Experts of a small language model.
Size: 8 layers, vocabulary 8192.
Training: a variant of Muon for the experts, 751M tokens, 4976 steps.
Below are experts of layer 4 (counted from 0) of a mixture-of-experts language model. Rows are named router (the router's row for the expert), gate (a neuron's input weights, with its number), up (a neuron's input weights, with its number), down (a neuron's output weights, with its number) and show model dimensions 0-63. Each number is 200 + 40 x the weight over its row's rms, rounded and kept within 0 to 999.
After each expert's rows: a language model's description of what the expert responds to; "comes after" lists some tokens at least twice as common just before its tokens as in all text. This comes from a sample of Wikipedia text that the model never trained on. Tokens count by the router's weight.

# expert 31
router,160,219,252,235,222,165,187,185,184,164,160,158,174,157,144,222,247,231,160,197,242,202,296,212,204,240,201,226,191,152,207,196,172,266,259,205,243,134,238,320,114,208,172,221,236,203,238,168,189,249,226,229,261,144,236,175,236,186,265,241,212,201,145,219
gate1,238,191,175,251,245,188,213,229,243,267,190,154,161,213,235,202,155,161,229,227,213,254,209,241,284,201,265,152,210,183,248,184,241,284,179,208,213,266,158,272,132,255,210,124,197,106,211,216,223,171,252,195,199,211,212,188,206,227,241,194,201,192,174,175
up1,180,187,143,223,169,199,202,249,244,245,190,185,171,262,188,184,174,233,191,197,259,180,177,240,228,250,251,135,218,241,205,188,193,164,175,214,159,230,221,211,222,215,170,95,145,233,186,202,265,209,195,243,196,183,192,137,203,147,193,151,287,232,209,167
down1,183,182,215,182,192,180,254,144,143,176,164,124,132,201,183,206,159,183,263,297,186,194,186,217,215,271,285,198,165,274,284,222,128,201,223,227,147,226,191,226,214,251,132,169,191,183,201,187,174,188,172,167,252,162,122,152,119,231,266,231,197,136,214,242
gate2,247,128,209,224,182,197,188,213,194,167,236,150,223,232,219,185,193,230,181,157,258,219,183,223,211,237,166,183,197,214,140,158,247,197,121,240,194,192,142,153,285,169,147,201,209,264,168,166,185,143,173,219,148,171,126,210,149,154,137,208,191,234,220,229
up2,190,227,248,193,161,230,149,165,279,210,236,192,200,190,183,217,220,265,181,225,160,238,260,188,213,312,245,201,267,239,242,177,198,211,175,254,197,291,128,198,319,207,158,184,216,198,202,181,221,181,171,234,198,185,207,210,161,206,205,138,236,183,198,198
down2,157,186,170,198,262,176,231,184,228,253,139,225,288,244,199,156,188,158,241,179,176,158,169,244,141,253,126,195,173,196,153,298,219,167,182,261,172,190,259,239,113,189,249,205,202,279,217,205,197,249,214,156,198,255,244,198,189,229,142,228,193,213,231,198
gate3,185,217,204,209,147,211,142,184,249,228,237,172,237,212,228,156,213,161,189,110,216,151,174,209,240,199,195,200,224,251,236,182,201,244,136,173,295,209,280,202,206,194,155,241,217,156,163,198,287,252,181,262,147,137,212,175,210,163,229,172,234,169,214,167
up3,217,125,276,278,153,161,182,212,297,220,155,188,200,212,117,156,192,198,179,143,200,153,228,215,155,245,171,232,201,291,218,249,254,248,191,238,226,308,189,277,198,207,239,297,153,237,220,209,212,154,151,251,229,151,209,241,195,204,279,219,261,151,207,204
down3,168,166,201,226,168,149,203,194,256,191,198,204,132,149,196,171,167,221,239,161,211,209,144,233,229,263,241,293,219,201,268,168,214,197,226,236,268,270,150,316,215,226,179,279,184,224,222,207,194,197,202,108,201,217,115,183,192,189,178,185,199,185,216,192
gate4,148,196,270,203,190,185,305,226,182,245,151,162,172,206,159,230,170,300,210,248,183,221,185,157,186,165,153,219,229,172,176,253,188,271,160,217,227,163,226,178,166,165,138,169,234,259,183,164,197,145,220,175,146,149,93,149,202,228,171,169,219,162,247,211
up4,204,212,180,233,192,106,228,218,160,140,163,182,182,215,230,228,150,219,213,173,229,202,183,121,183,179,150,125,192,163,162,164,147,200,250,242,294,208,279,180,72,186,195,203,263,220,204,239,164,157,246,191,287,219,130,220,167,179,207,208,197,210,210,190
down4,233,219,255,186,246,211,150,181,218,139,169,228,241,220,233,206,211,181,174,223,158,237,254,209,194,219,157,196,185,144,221,199,207,239,200,130,53,138,128,281,252,187,219,179,235,178,183,218,200,266,147,200,175,165,233,168,162,172,166,280,219,227,152,244
gate5,187,188,245,239,222,225,259,153,199,129,157,144,186,224,235,180,175,194,245,228,166,218,176,209,170,236,100,157,193,147,175,276,129,218,263,210,276,251,224,188,186,206,163,214,197,178,208,108,165,193,146,218,236,203,237,187,192,187,180,197,154,230,216,233
up5,246,216,142,211,182,235,207,239,185,259,256,156,218,210,231,178,186,239,161,213,212,190,236,221,246,153,266,172,218,236,160,151,247,140,112,161,183,222,139,155,273,228,211,215,201,236,198,166,155,164,234,195,158,224,259,166,199,266,179,205,169,166,155,201
down5,114,115,201,161,214,168,251,214,211,250,141,192,191,268,222,161,212,220,202,170,202,193,192,178,271,170,88,193,276,204,221,187,206,181,204,188,188,153,290,203,240,223,227,88,233,192,236,179,161,214,247,190,228,175,247,237,213,140,161,147,162,162,237,213
Table column separators. Pipe characters between cells in wiki tables, especially election results after party or candidate names, also semicolons and colons.
comes after: "  ", ")", "%", " 0", " Born", " 1"

# expert 39
router,212,193,228,179,197,168,172,220,175,219,160,247,142,209,183,186,264,197,206,115,199,262,272,155,217,256,246,248,200,180,187,134,209,176,314,245,235,173,221,271,225,210,200,215,128,232,197,227,130,264,264,213,255,146,244,208,279,188,281,181,212,220,211,162
gate0,217,162,83,217,184,205,144,202,161,206,196,179,168,284,216,191,219,221,160,198,186,213,101,120,247,208,248,244,216,225,228,182,237,142,154,157,225,154,173,234,259,198,218,188,236,168,195,186,164,203,275,209,229,182,139,119,212,155,317,219,203,218,206,182
up0,227,188,127,227,191,249,172,209,229,225,135,211,134,174,217,203,211,175,124,230,223,147,225,141,187,215,227,208,182,230,215,177,230,216,225,187,181,152,246,227,153,236,253,116,197,220,230,162,148,174,204,180,241,120,219,154,208,128,229,212,182,152,208,166
down0,203,248,251,191,210,128,212,204,225,272,253,194,264,248,220,198,218,184,206,226,228,239,144,207,260,192,200,178,215,144,223,150,186,225,225,291,249,162,198,143,285,210,166,273,212,185,150,240,250,234,219,227,164,267,242,238,244,211,261,197,198,208,228,214
gate1,238,200,155,187,239,242,220,200,177,179,176,204,288,285,130,219,280,183,238,223,187,155,267,192,196,197,195,217,165,261,226,222,225,122,191,260,290,162,263,219,274,267,164,230,250,199,184,180,237,215,202,325,253,220,219,121,225,210,238,167,188,179,222,203
up1,256,262,178,213,192,288,186,227,187,262,178,151,289,302,178,201,303,217,183,254,178,116,238,118,194,268,207,170,177,192,313,188,229,148,178,224,264,203,243,183,247,230,193,227,193,153,213,236,188,160,227,249,170,215,193,153,216,169,236,197,187,165,197,179
down1,206,149,237,174,210,156,186,215,138,196,199,161,197,191,251,147,214,274,121,265,241,186,249,174,256,250,181,173,216,253,250,251,165,190,182,184,139,203,105,227,187,247,287,162,194,219,197,253,196,173,162,167,123,245,166,169,165,212,237,173,222,157,231,158
gate2,164,122,164,210,227,152,221,251,269,222,174,198,188,203,228,237,282,218,227,255,200,178,166,202,249,191,257,213,260,249,173,245,207,165,192,154,248,143,165,281,166,182,236,232,205,229,206,260,102,130,149,229,241,236,256,169,172,204,147,165,150,206,216,205
up2,172,157,170,98,211,192,209,247,128,188,114,90,239,208,227,221,291,223,89,182,208,168,193,200,237,176,199,174,166,192,236,220,224,209,230,152,164,154,192,192,187,252,222,149,249,278,184,162,161,205,265,269,170,198,178,224,257,198,207,177,177,165,170,153
down2,213,211,208,144,205,183,128,188,153,216,279,223,191,207,186,211,169,209,156,224,205,172,218,204,152,153,201,230,106,256,209,228,202,173,227,236,28,267,205,242,196,206,248,196,161,241,227,242,184,180,188,140,225,201,186,169,160,216,161,181,169,175,227,211
gate3,220,155,212,153,192,167,189,232,214,163,215,283,252,216,212,175,239,193,217,161,229,261,242,197,174,222,270,243,187,240,240,218,160,224,156,182,134,151,232,203,168,265,183,200,144,242,151,161,215,147,197,143,210,202,255,213,252,164,237,206,206,184,204,266
up3,199,169,200,190,182,211,159,229,192,125,192,289,197,167,156,203,225,147,173,177,207,214,265,186,155,222,299,255,208,254,268,216,208,250,160,232,149,235,218,214,171,281,163,195,132,218,155,194,184,224,217,161,188,205,229,223,273,177,255,196,231,169,204,262
down3,177,213,194,234,120,177,180,209,192,137,176,208,211,192,197,160,235,238,266,175,263,170,205,190,218,225,257,138,259,174,219,269,176,200,153,147,153,228,219,230,186,152,143,177,154,271,304,261,275,228,226,272,166,212,211,189,179,203,179,193,291,225,178,204
gate4,216,258,232,164,209,152,150,234,247,157,222,259,302,179,132,225,220,165,215,177,146,176,225,205,182,134,213,230,232,193,244,163,166,149,200,163,219,269,290,218,160,214,206,166,254,187,212,174,154,163,247,154,230,236,260,216,96,190,172,114,225,193,190,231
up4,201,188,237,216,245,261,204,242,199,184,170,134,227,213,224,217,163,237,210,230,258,219,183,202,216,204,184,198,166,186,175,221,194,277,168,279,135,216,164,202,201,166,257,168,163,164,232,156,173,192,230,248,159,221,189,200,251,279,241,251,67,167,170,180
down4,159,156,223,247,214,163,194,247,168,289,175,205,221,171,184,229,165,292,198,245,277,248,193,266,187,177,131,201,174,202,286,178,190,212,213,197,196,194,204,138,92,205,196,199,178,209,202,142,233,152,167,181,173,261,236,131,239,176,229,226,124,104,191,227
Years. Four-digit years or their final digits in dates and ranges, like born 1889, in 2004, (1980), from 1993.
comes after: ",", " in", "19", " 18", "–", " ("

# expert 37
router,257,149,239,143,205,201,169,202,167,205,133,268,164,176,153,227,247,202,223,119,274,258,206,165,210,269,175,236,225,167,151,132,175,238,157,281,208,199,142,276,183,223,226,118,201,212,224,184,173,231,166,223,245,165,242,199,250,172,237,218,198,278,184,200
gate1,221,141,160,164,198,181,175,251,226,173,255,159,202,236,157,191,241,140,168,221,164,205,199,247,95,201,176,221,179,141,173,198,239,180,178,167,235,138,153,159,208,181,195,260,171,213,138,135,174,139,213,188,208,146,266,186,203,128,240,168,207,249,238,198
up1,198,187,203,170,158,208,272,248,209,197,188,189,259,246,162,195,240,208,202,216,189,181,190,277,200,120,211,230,187,103,316,162,207,237,152,280,196,192,181,137,242,246,204,196,253,207,158,257,181,216,177,213,190,155,316,219,185,174,228,177,174,278,221,197
down1,180,237,215,177,157,177,265,219,178,150,166,272,164,239,183,211,241,313,209,248,229,213,228,200,235,186,167,233,231,146,155,191,225,178,258,299,175,221,213,303,240,225,178,235,275,235,204,212,144,222,210,184,203,192,227,212,200,137,194,215,216,212,196,175
gate2,262,186,226,174,272,254,221,211,220,171,215,207,236,186,181,198,181,183,275,163,154,238,269,215,243,187,232,227,114,167,233,180,260,205,192,150,197,199,126,210,174,202,263,219,175,202,316,224,174,164,273,239,197,197,145,244,175,224,257,165,167,222,181,202
up2,251,180,128,170,255,254,224,234,236,209,223,227,232,245,201,257,214,277,222,173,206,193,231,258,126,242,236,197,157,233,238,182,301,193,240,206,192,239,191,190,221,209,215,239,204,162,260,188,249,228,252,176,215,225,195,237,212,259,224,202,243,242,149,106
down2,256,147,207,210,220,251,198,236,195,154,257,214,238,163,199,228,174,227,232,183,262,205,152,179,177,200,194,265,153,209,217,167,182,235,166,242,179,222,246,336,178,200,285,240,219,183,168,217,265,176,241,216,176,219,264,230,126,194,217,208,199,216,190,170
gate3,199,232,153,182,127,225,239,148,178,239,199,90,171,212,222,207,171,203,186,114,186,222,231,249,207,170,219,167,259,220,173,209,239,157,290,224,270,269,199,188,173,209,259,205,130,184,183,200,171,133,146,204,296,203,183,197,244,162,207,195,221,100,200,157
up3,206,155,226,184,232,189,213,167,220,154,188,273,203,163,149,177,210,115,213,209,141,150,158,166,229,163,120,215,158,231,268,255,129,235,141,247,243,96,204,213,211,229,237,232,213,185,189,190,145,205,172,208,89,193,210,175,147,275,224,126,182,271,212,190
down3,203,180,212,197,214,235,187,118,251,167,110,193,216,172,113,226,196,200,232,196,181,162,208,137,191,264,233,246,157,158,227,200,164,279,225,200,287,188,173,201,192,161,191,195,169,199,215,219,173,149,185,180,143,174,187,245,196,284,193,155,215,257,262,169
gate4,183,104,187,230,195,168,199,196,165,286,152,244,132,76,180,151,181,205,144,170,139,212,132,152,217,268,163,209,168,112,233,189,252,217,198,190,228,270,208,199,197,224,219,227,181,199,145,250,200,229,176,190,230,200,220,156,175,266,255,252,210,237,198,209
up4,261,258,202,264,201,205,229,232,196,239,205,179,105,175,174,271,167,170,202,241,173,190,216,174,213,186,210,254,99,271,240,232,249,181,189,236,89,202,245,212,216,148,225,247,228,128,185,149,196,144,246,154,164,146,138,233,201,174,218,153,220,194,234,184
down4,186,270,269,245,208,186,226,202,111,216,190,244,235,158,187,215,137,188,124,155,87,211,189,98,228,167,181,187,200,241,223,186,191,212,207,257,145,264,227,167,251,80,201,207,232,120,198,168,184,175,170,227,155,158,198,230,186,240,235,149,198,226,202,186
gate5,227,205,174,204,181,212,193,230,249,182,243,245,131,247,204,185,153,251,209,181,214,193,178,176,199,223,155,225,249,187,185,198,235,224,199,227,155,181,290,195,92,175,218,122,209,152,247,190,150,159,188,168,109,174,123,127,216,204,204,172,206,163,168,293
up5,237,212,194,223,176,171,276,166,202,158,288,254,199,236,137,204,164,226,186,175,182,196,205,203,194,155,168,150,191,170,214,173,230,322,189,198,159,128,280,96,185,155,202,140,229,216,205,167,168,225,231,241,176,212,179,197,297,198,157,157,196,161,153,250
down5,225,221,237,262,221,228,128,251,204,268,226,183,283,186,214,213,151,216,188,213,102,225,241,250,236,222,140,193,250,166,236,262,260,191,212,226,196,169,288,178,210,166,279,136,275,197,174,179,244,250,189,170,249,205,209,212,205,187,168,212,227,185,195,177
Subject pronouns and auxiliaries. Forms of be and have after a subject noun or pronoun, such as was, were, is, has been, plus subject pronouns he, it, they.
comes after: ",", ".", " It", " which", " it", " he"

# expert 8
router,231,220,226,219,227,129,135,210,152,197,129,229,225,152,153,260,259,212,177,226,244,253,273,93,246,258,213,214,231,179,173,129,160,200,232,237,283,188,198,206,220,219,259,205,168,191,253,192,167,210,178,244,158,179,197,226,207,197,255,175,170,190,164,250
gate0,210,186,241,176,197,189,188,279,193,247,248,230,234,218,92,211,198,188,186,161,181,214,164,117,157,212,188,191,235,230,162,230,149,145,234,233,239,226,209,141,265,213,184,224,214,178,235,162,227,198,249,201,203,177,222,228,153,211,225,209,163,198,149,252
up0,184,170,138,178,220,196,223,163,194,168,171,276,177,206,260,206,121,137,147,168,227,172,201,169,196,212,225,183,172,255,205,203,191,217,243,163,172,230,180,200,203,191,124,184,236,188,240,166,200,193,173,253,194,234,164,282,234,258,186,239,214,323,190,211
down0,161,226,215,209,148,163,237,236,197,273,200,276,158,286,153,173,190,154,156,183,162,261,211,179,201,189,120,192,142,270,256,215,206,171,264,222,245,238,183,287,290,137,203,262,152,232,169,243,211,189,221,227,190,149,170,202,185,188,151,227,233,110,260,227
gate1,191,205,201,208,215,190,176,230,186,242,278,220,228,186,148,168,219,216,173,150,150,216,188,126,152,200,220,180,196,198,168,209,250,163,235,169,206,207,137,209,224,192,280,149,157,239,204,203,142,224,182,199,223,129,170,216,182,204,241,196,169,113,148,137
up1,240,161,194,238,228,207,238,170,202,176,187,158,148,181,119,266,234,240,190,200,236,254,202,223,182,142,195,161,249,151,221,247,208,184,162,168,151,178,140,180,200,218,162,205,220,114,174,179,189,209,194,178,287,265,125,218,212,281,174,218,299,188,123,213
down1,194,170,208,188,211,219,158,279,228,196,122,214,197,198,214,252,208,178,197,182,305,150,233,188,194,168,232,192,190,219,136,243,194,157,197,193,143,177,144,117,180,202,208,205,178,187,122,196,220,232,194,145,227,267,251,215,241,136,245,126,256,248,239,160
gate2,180,132,216,149,161,271,191,243,167,178,169,140,166,199,173,199,178,168,229,230,218,253,244,196,184,236,177,237,231,163,238,238,181,206,90,225,204,210,197,250,162,207,146,164,215,240,178,127,249,233,192,201,198,209,157,220,199,239,249,280,178,200,163,236
up2,225,159,206,193,218,213,175,221,186,250,206,202,240,149,196,200,171,160,240,213,117,224,176,241,273,269,200,184,233,192,177,205,206,201,230,163,188,129,264,263,222,233,132,192,184,174,190,160,175,153,218,166,207,226,158,269,230,243,323,240,154,304,199,245
down2,164,191,191,242,195,196,174,247,166,223,196,197,187,159,186,220,133,158,217,163,148,60,199,263,192,212,193,153,271,163,214,179,250,252,215,161,253,180,202,246,194,222,194,192,284,194,156,109,266,160,249,216,181,220,224,303,179,185,216,173,168,251,129,205
gate3,199,225,214,177,152,202,239,202,286,252,236,133,248,160,142,213,207,208,200,239,161,151,251,206,221,210,162,205,220,186,98,162,209,206,163,221,147,235,181,170,135,192,217,160,213,219,95,274,226,180,163,203,235,254,224,158,220,222,187,262,208,177,176,188
up3,197,230,228,181,185,200,252,272,228,285,245,163,222,167,198,189,242,225,146,222,231,109,194,211,175,219,199,252,209,181,155,173,187,90,187,214,172,181,234,161,177,202,224,182,245,141,185,237,279,203,232,190,211,232,138,208,169,181,182,222,245,228,259,245
down3,159,148,215,162,227,164,138,203,338,244,212,191,270,127,204,184,216,192,221,211,223,200,239,198,191,182,211,205,238,213,244,195,261,169,232,198,67,234,275,210,267,279,226,216,251,222,242,230,256,216,210,222,175,213,156,197,141,266,236,176,196,253,148,142
gate4,220,234,160,157,246,217,199,205,214,94,201,256,251,132,78,267,191,166,233,249,229,201,239,193,240,186,193,242,191,180,222,165,247,164,280,232,336,142,242,223,208,239,168,199,230,121,152,228,225,208,154,247,170,173,267,186,178,185,163,174,177,191,198,181
up4,200,188,216,207,205,210,180,242,171,212,190,131,170,171,172,198,198,206,228,236,216,115,245,252,153,199,210,194,194,165,168,238,224,101,260,171,233,168,232,217,186,199,302,158,128,189,203,182,250,158,167,249,183,235,208,184,216,126,229,202,211,269,248,224
down4,189,145,252,146,205,177,214,167,285,185,167,196,185,141,157,232,149,203,218,173,222,233,256,221,148,114,261,181,206,206,245,182,246,234,243,159,227,253,220,228,224,260,177,211,160,147,220,152,238,158,111,194,222,158,197,126,204,218,208,245,194,272,208,266
Clause-linking conjunctions. Subordinators and sentence boundaries in biographical narrative, such as while, when, although, However, After, that, and the periods between sentences.
comes after: ",", ".", " by", "\n\n", " However", " and"

# expert 7
router,231,171,257,191,211,160,193,184,158,193,223,191,153,148,128,170,200,230,220,144,200,231,216,179,193,192,208,211,160,155,176,116,162,251,226,238,273,209,213,215,228,268,246,202,217,153,196,179,216,293,257,211,227,213,225,208,296,223,266,199,146,171,215,158
gate1,290,282,233,189,167,221,182,174,184,226,173,216,173,183,227,139,196,237,189,176,216,247,225,173,131,222,225,146,165,208,202,164,210,210,151,243,281,194,192,183,191,214,260,250,235,252,120,231,144,255,210,217,192,170,249,174,381,211,255,174,198,194,207,189
up1,169,183,207,196,200,208,256,239,264,275,185,231,217,233,209,192,160,195,175,189,191,165,212,183,235,117,101,185,168,199,218,283,190,236,158,124,167,167,142,144,176,98,191,210,231,169,226,186,271,166,183,176,231,220,103,250,131,86,197,232,141,248,225,248
down1,216,200,191,221,221,129,256,221,184,277,111,195,188,147,241,242,241,199,165,150,171,165,157,138,217,199,217,253,160,295,124,219,275,206,159,145,209,167,264,268,176,281,195,201,259,195,171,183,189,255,180,241,173,143,191,164,209,219,217,281,229,175,197,226
gate2,169,213,167,239,203,234,143,191,185,181,228,204,192,178,193,185,198,156,180,268,142,119,227,203,176,239,155,250,181,269,165,268,233,201,220,242,146,225,135,188,318,239,245,177,176,174,241,195,190,236,270,195,194,223,151,230,175,219,181,205,225,135,243,209
up2,129,194,205,179,206,205,291,192,236,216,236,153,210,174,261,248,228,204,168,220,225,283,228,181,222,213,185,258,237,185,133,130,257,173,177,211,213,226,259,244,127,104,230,137,154,151,282,237,147,216,180,203,211,169,180,216,204,169,201,225,135,157,135,176
down2,133,193,234,177,262,222,281,236,205,256,211,177,238,247,235,150,204,121,199,172,193,203,162,245,200,222,188,197,120,105,141,262,185,267,212,197,127,186,139,205,260,267,162,179,193,194,259,209,181,216,167,168,239,248,176,253,178,270,164,209,221,283,204,192
gate3,174,244,227,211,185,201,191,224,240,182,188,157,159,145,189,201,178,301,222,129,194,232,112,234,199,219,241,239,148,164,140,244,223,188,284,236,243,283,180,208,189,270,234,121,162,173,193,190,223,275,186,232,202,127,167,163,250,297,194,167,210,169,152,209
up3,233,180,137,112,246,227,211,263,177,193,152,200,240,139,247,244,230,144,150,256,242,261,232,257,243,135,246,182,221,184,158,189,170,170,134,223,244,196,235,150,193,194,224,206,207,133,203,219,196,219,226,287,185,253,227,211,128,117,231,241,176,170,178,170
down3,159,105,242,161,180,216,153,176,200,259,215,205,206,237,191,161,212,240,185,200,169,198,121,176,210,196,208,275,256,202,154,222,220,215,272,254,95,255,245,166,231,123,227,229,265,218,214,191,211,189,250,236,256,148,169,152,252,257,218,154,245,237,255,170
gate4,272,208,262,178,201,227,152,179,174,219,179,140,206,180,211,202,209,288,202,145,145,202,198,183,218,157,184,224,164,113,159,146,171,167,196,160,224,210,212,208,242,233,184,146,158,217,200,180,162,231,129,234,147,136,157,242,242,249,229,194,140,178,296,199
up4,193,250,239,250,218,107,241,217,180,212,182,285,239,185,196,139,194,108,153,218,230,193,247,163,230,238,190,238,263,212,159,267,290,209,259,221,202,177,148,144,242,187,224,253,193,206,235,275,252,177,226,178,201,210,207,258,186,191,173,197,177,222,197,236
down4,241,264,180,212,256,224,197,213,247,199,217,221,214,185,248,196,274,122,191,157,239,178,233,277,243,208,219,256,218,158,160,221,170,218,200,184,182,98,191,187,147,243,200,231,163,233,169,197,213,195,178,141,184,137,206,171,184,217,230,225,196,202,127,212
gate5,256,212,217,251,169,173,177,274,185,248,180,158,223,179,164,167,146,214,121,173,197,211,241,193,243,152,189,131,118,192,158,204,202,174,209,260,202,139,188,199,170,126,169,143,190,198,214,209,216,240,217,194,240,153,227,148,227,206,233,219,213,211,254,248
up5,195,223,220,183,158,181,196,172,223,191,160,151,167,242,242,278,232,244,321,245,239,187,175,164,226,266,202,195,228,224,137,200,254,171,204,211,229,208,202,226,191,146,227,173,172,156,162,168,170,260,194,243,187,188,183,204,65,185,179,213,128,219,147,189
down5,174,111,201,124,197,168,254,206,144,173,202,243,198,185,275,160,117,163,223,203,224,176,223,238,197,256,196,177,189,190,216,166,160,208,121,232,219,242,220,175,246,160,183,202,214,228,206,217,175,217,137,209,247,225,206,157,174,157,154,221,219,206,168,198
Geographic coordinates and climate. Minute and second marks, digits and W/N in coordinates, plus geography words like annual temperature, local, urban, rural, population.
comes after: ".", "′", "″", "°", " MPC", " is"

# expert 25
router,177,172,245,249,236,134,158,163,212,200,186,154,154,241,182,251,179,194,207,183,210,250,228,203,233,181,167,181,122,220,104,197,154,236,200,152,274,186,193,210,191,189,252,191,184,217,225,156,160,223,266,275,224,120,263,156,232,270,218,197,197,190,138,198
gate1,227,183,237,116,190,224,150,240,193,295,166,222,212,223,203,172,281,185,214,178,227,220,259,142,214,193,206,111,272,86,135,213,129,178,214,159,216,235,167,249,215,211,297,148,219,278,259,219,203,256,238,191,205,172,229,183,143,188,224,171,105,201,187,163
up1,186,126,256,188,208,210,198,202,211,245,186,225,258,192,239,180,224,222,234,241,239,277,201,145,218,180,217,117,206,91,166,134,210,249,187,158,224,211,149,216,221,205,260,229,204,235,217,219,198,246,206,165,214,178,278,143,110,216,172,159,122,285,175,218
down1,201,102,217,220,129,225,153,182,187,217,203,220,195,190,170,222,248,247,204,158,193,178,112,162,177,139,226,231,225,177,150,212,199,225,220,214,203,155,205,303,309,134,265,213,234,260,216,245,281,202,198,216,158,216,177,251,149,236,207,201,142,249,224,292
gate2,156,174,204,172,187,185,125,172,150,203,160,176,159,126,193,186,217,245,103,129,224,182,166,164,184,183,213,234,109,267,203,213,196,221,200,221,205,247,231,161,154,136,258,235,178,178,175,237,222,199,221,242,223,201,252,136,256,199,179,202,218,232,161,159
up2,192,246,185,221,169,213,189,222,213,199,160,218,163,170,209,178,244,187,199,224,171,178,166,165,166,216,231,207,156,213,186,171,226,257,126,287,101,200,204,176,142,227,166,292,140,206,272,231,168,178,223,238,228,134,222,156,216,184,151,199,251,195,153,208
down2,202,130,185,235,205,235,200,140,226,264,250,316,170,232,244,202,207,225,187,249,249,200,128,132,110,191,201,232,246,227,189,181,151,254,232,216,254,218,243,239,174,220,159,186,236,163,244,232,198,204,190,244,130,199,228,144,189,270,239,172,163,216,250,196
gate3,192,176,255,233,218,176,159,227,150,137,237,254,142,228,176,231,155,137,138,166,164,181,191,253,161,297,201,146,178,164,217,125,96,166,200,152,157,255,206,168,140,174,195,222,85,223,215,181,159,162,205,192,270,201,215,195,240,229,173,182,187,197,181,259
up3,236,196,185,149,219,199,235,181,238,275,132,132,265,196,296,190,273,258,233,248,201,201,199,164,229,181,194,222,149,244,228,232,256,237,182,142,249,154,158,250,204,295,245,198,238,175,140,133,251,140,188,218,120,221,212,187,185,206,184,184,189,201,252,180
down3,235,187,208,220,232,180,128,263,227,234,151,205,260,220,159,246,229,218,213,196,121,209,267,233,169,238,202,253,233,213,159,184,196,227,180,214,154,193,209,231,235,223,168,239,248,153,103,254,149,223,227,230,255,262,239,137,171,245,183,213,186,211,241,206
gate4,146,261,186,214,148,253,219,187,201,227,242,208,202,218,227,168,192,192,223,269,166,215,262,212,157,275,249,186,186,175,207,251,194,198,267,316,214,165,195,185,200,168,218,195,229,184,197,223,165,175,139,216,234,242,173,204,236,300,251,173,209,201,190,226
up4,178,249,188,221,182,259,171,189,219,226,202,243,266,246,227,208,238,228,244,170,206,201,188,232,217,214,238,204,211,153,212,243,96,148,249,314,195,281,232,187,223,196,221,202,283,267,230,232,170,175,189,246,241,209,137,261,228,208,256,222,167,130,221,228
down4,151,221,240,278,217,230,179,164,225,223,156,187,214,169,225,161,121,177,222,203,234,172,200,155,207,108,244,157,233,130,245,219,169,222,193,180,219,231,219,254,269,196,210,209,129,214,183,197,179,252,190,207,167,277,117,209,236,174,211,289,220,212,247,202
gate5,197,141,219,171,256,168,208,194,255,221,205,204,144,253,87,187,236,205,205,183,155,201,202,211,205,188,176,272,229,267,270,150,192,215,168,171,253,164,209,135,268,193,223,259,189,169,245,171,188,199,234,265,191,202,201,144,232,163,219,217,185,240,121,194
up5,185,217,226,156,168,261,224,221,194,196,300,228,162,79,245,172,230,185,256,219,185,130,197,167,239,159,160,236,195,163,193,203,251,181,233,214,141,290,179,177,96,251,120,174,235,184,186,219,137,194,172,165,206,244,270,221,195,225,253,195,256,197,241,185
down5,206,200,206,259,209,196,218,238,188,244,173,250,201,196,277,176,196,231,228,215,173,123,138,185,249,175,202,298,287,211,211,172,224,220,179,251,254,273,189,185,151,164,172,146,260,226,217,164,228,233,139,208,204,119,253,179,256,209,282,195,196,205,185,192
Capital letters in acronyms. Single capital letters or short capital pieces within abbreviations and initials, such as the T in JTWC, X in XVIII, A in AUD, S. in initials.
comes after: " (", " |", " S", " K", " B", " T"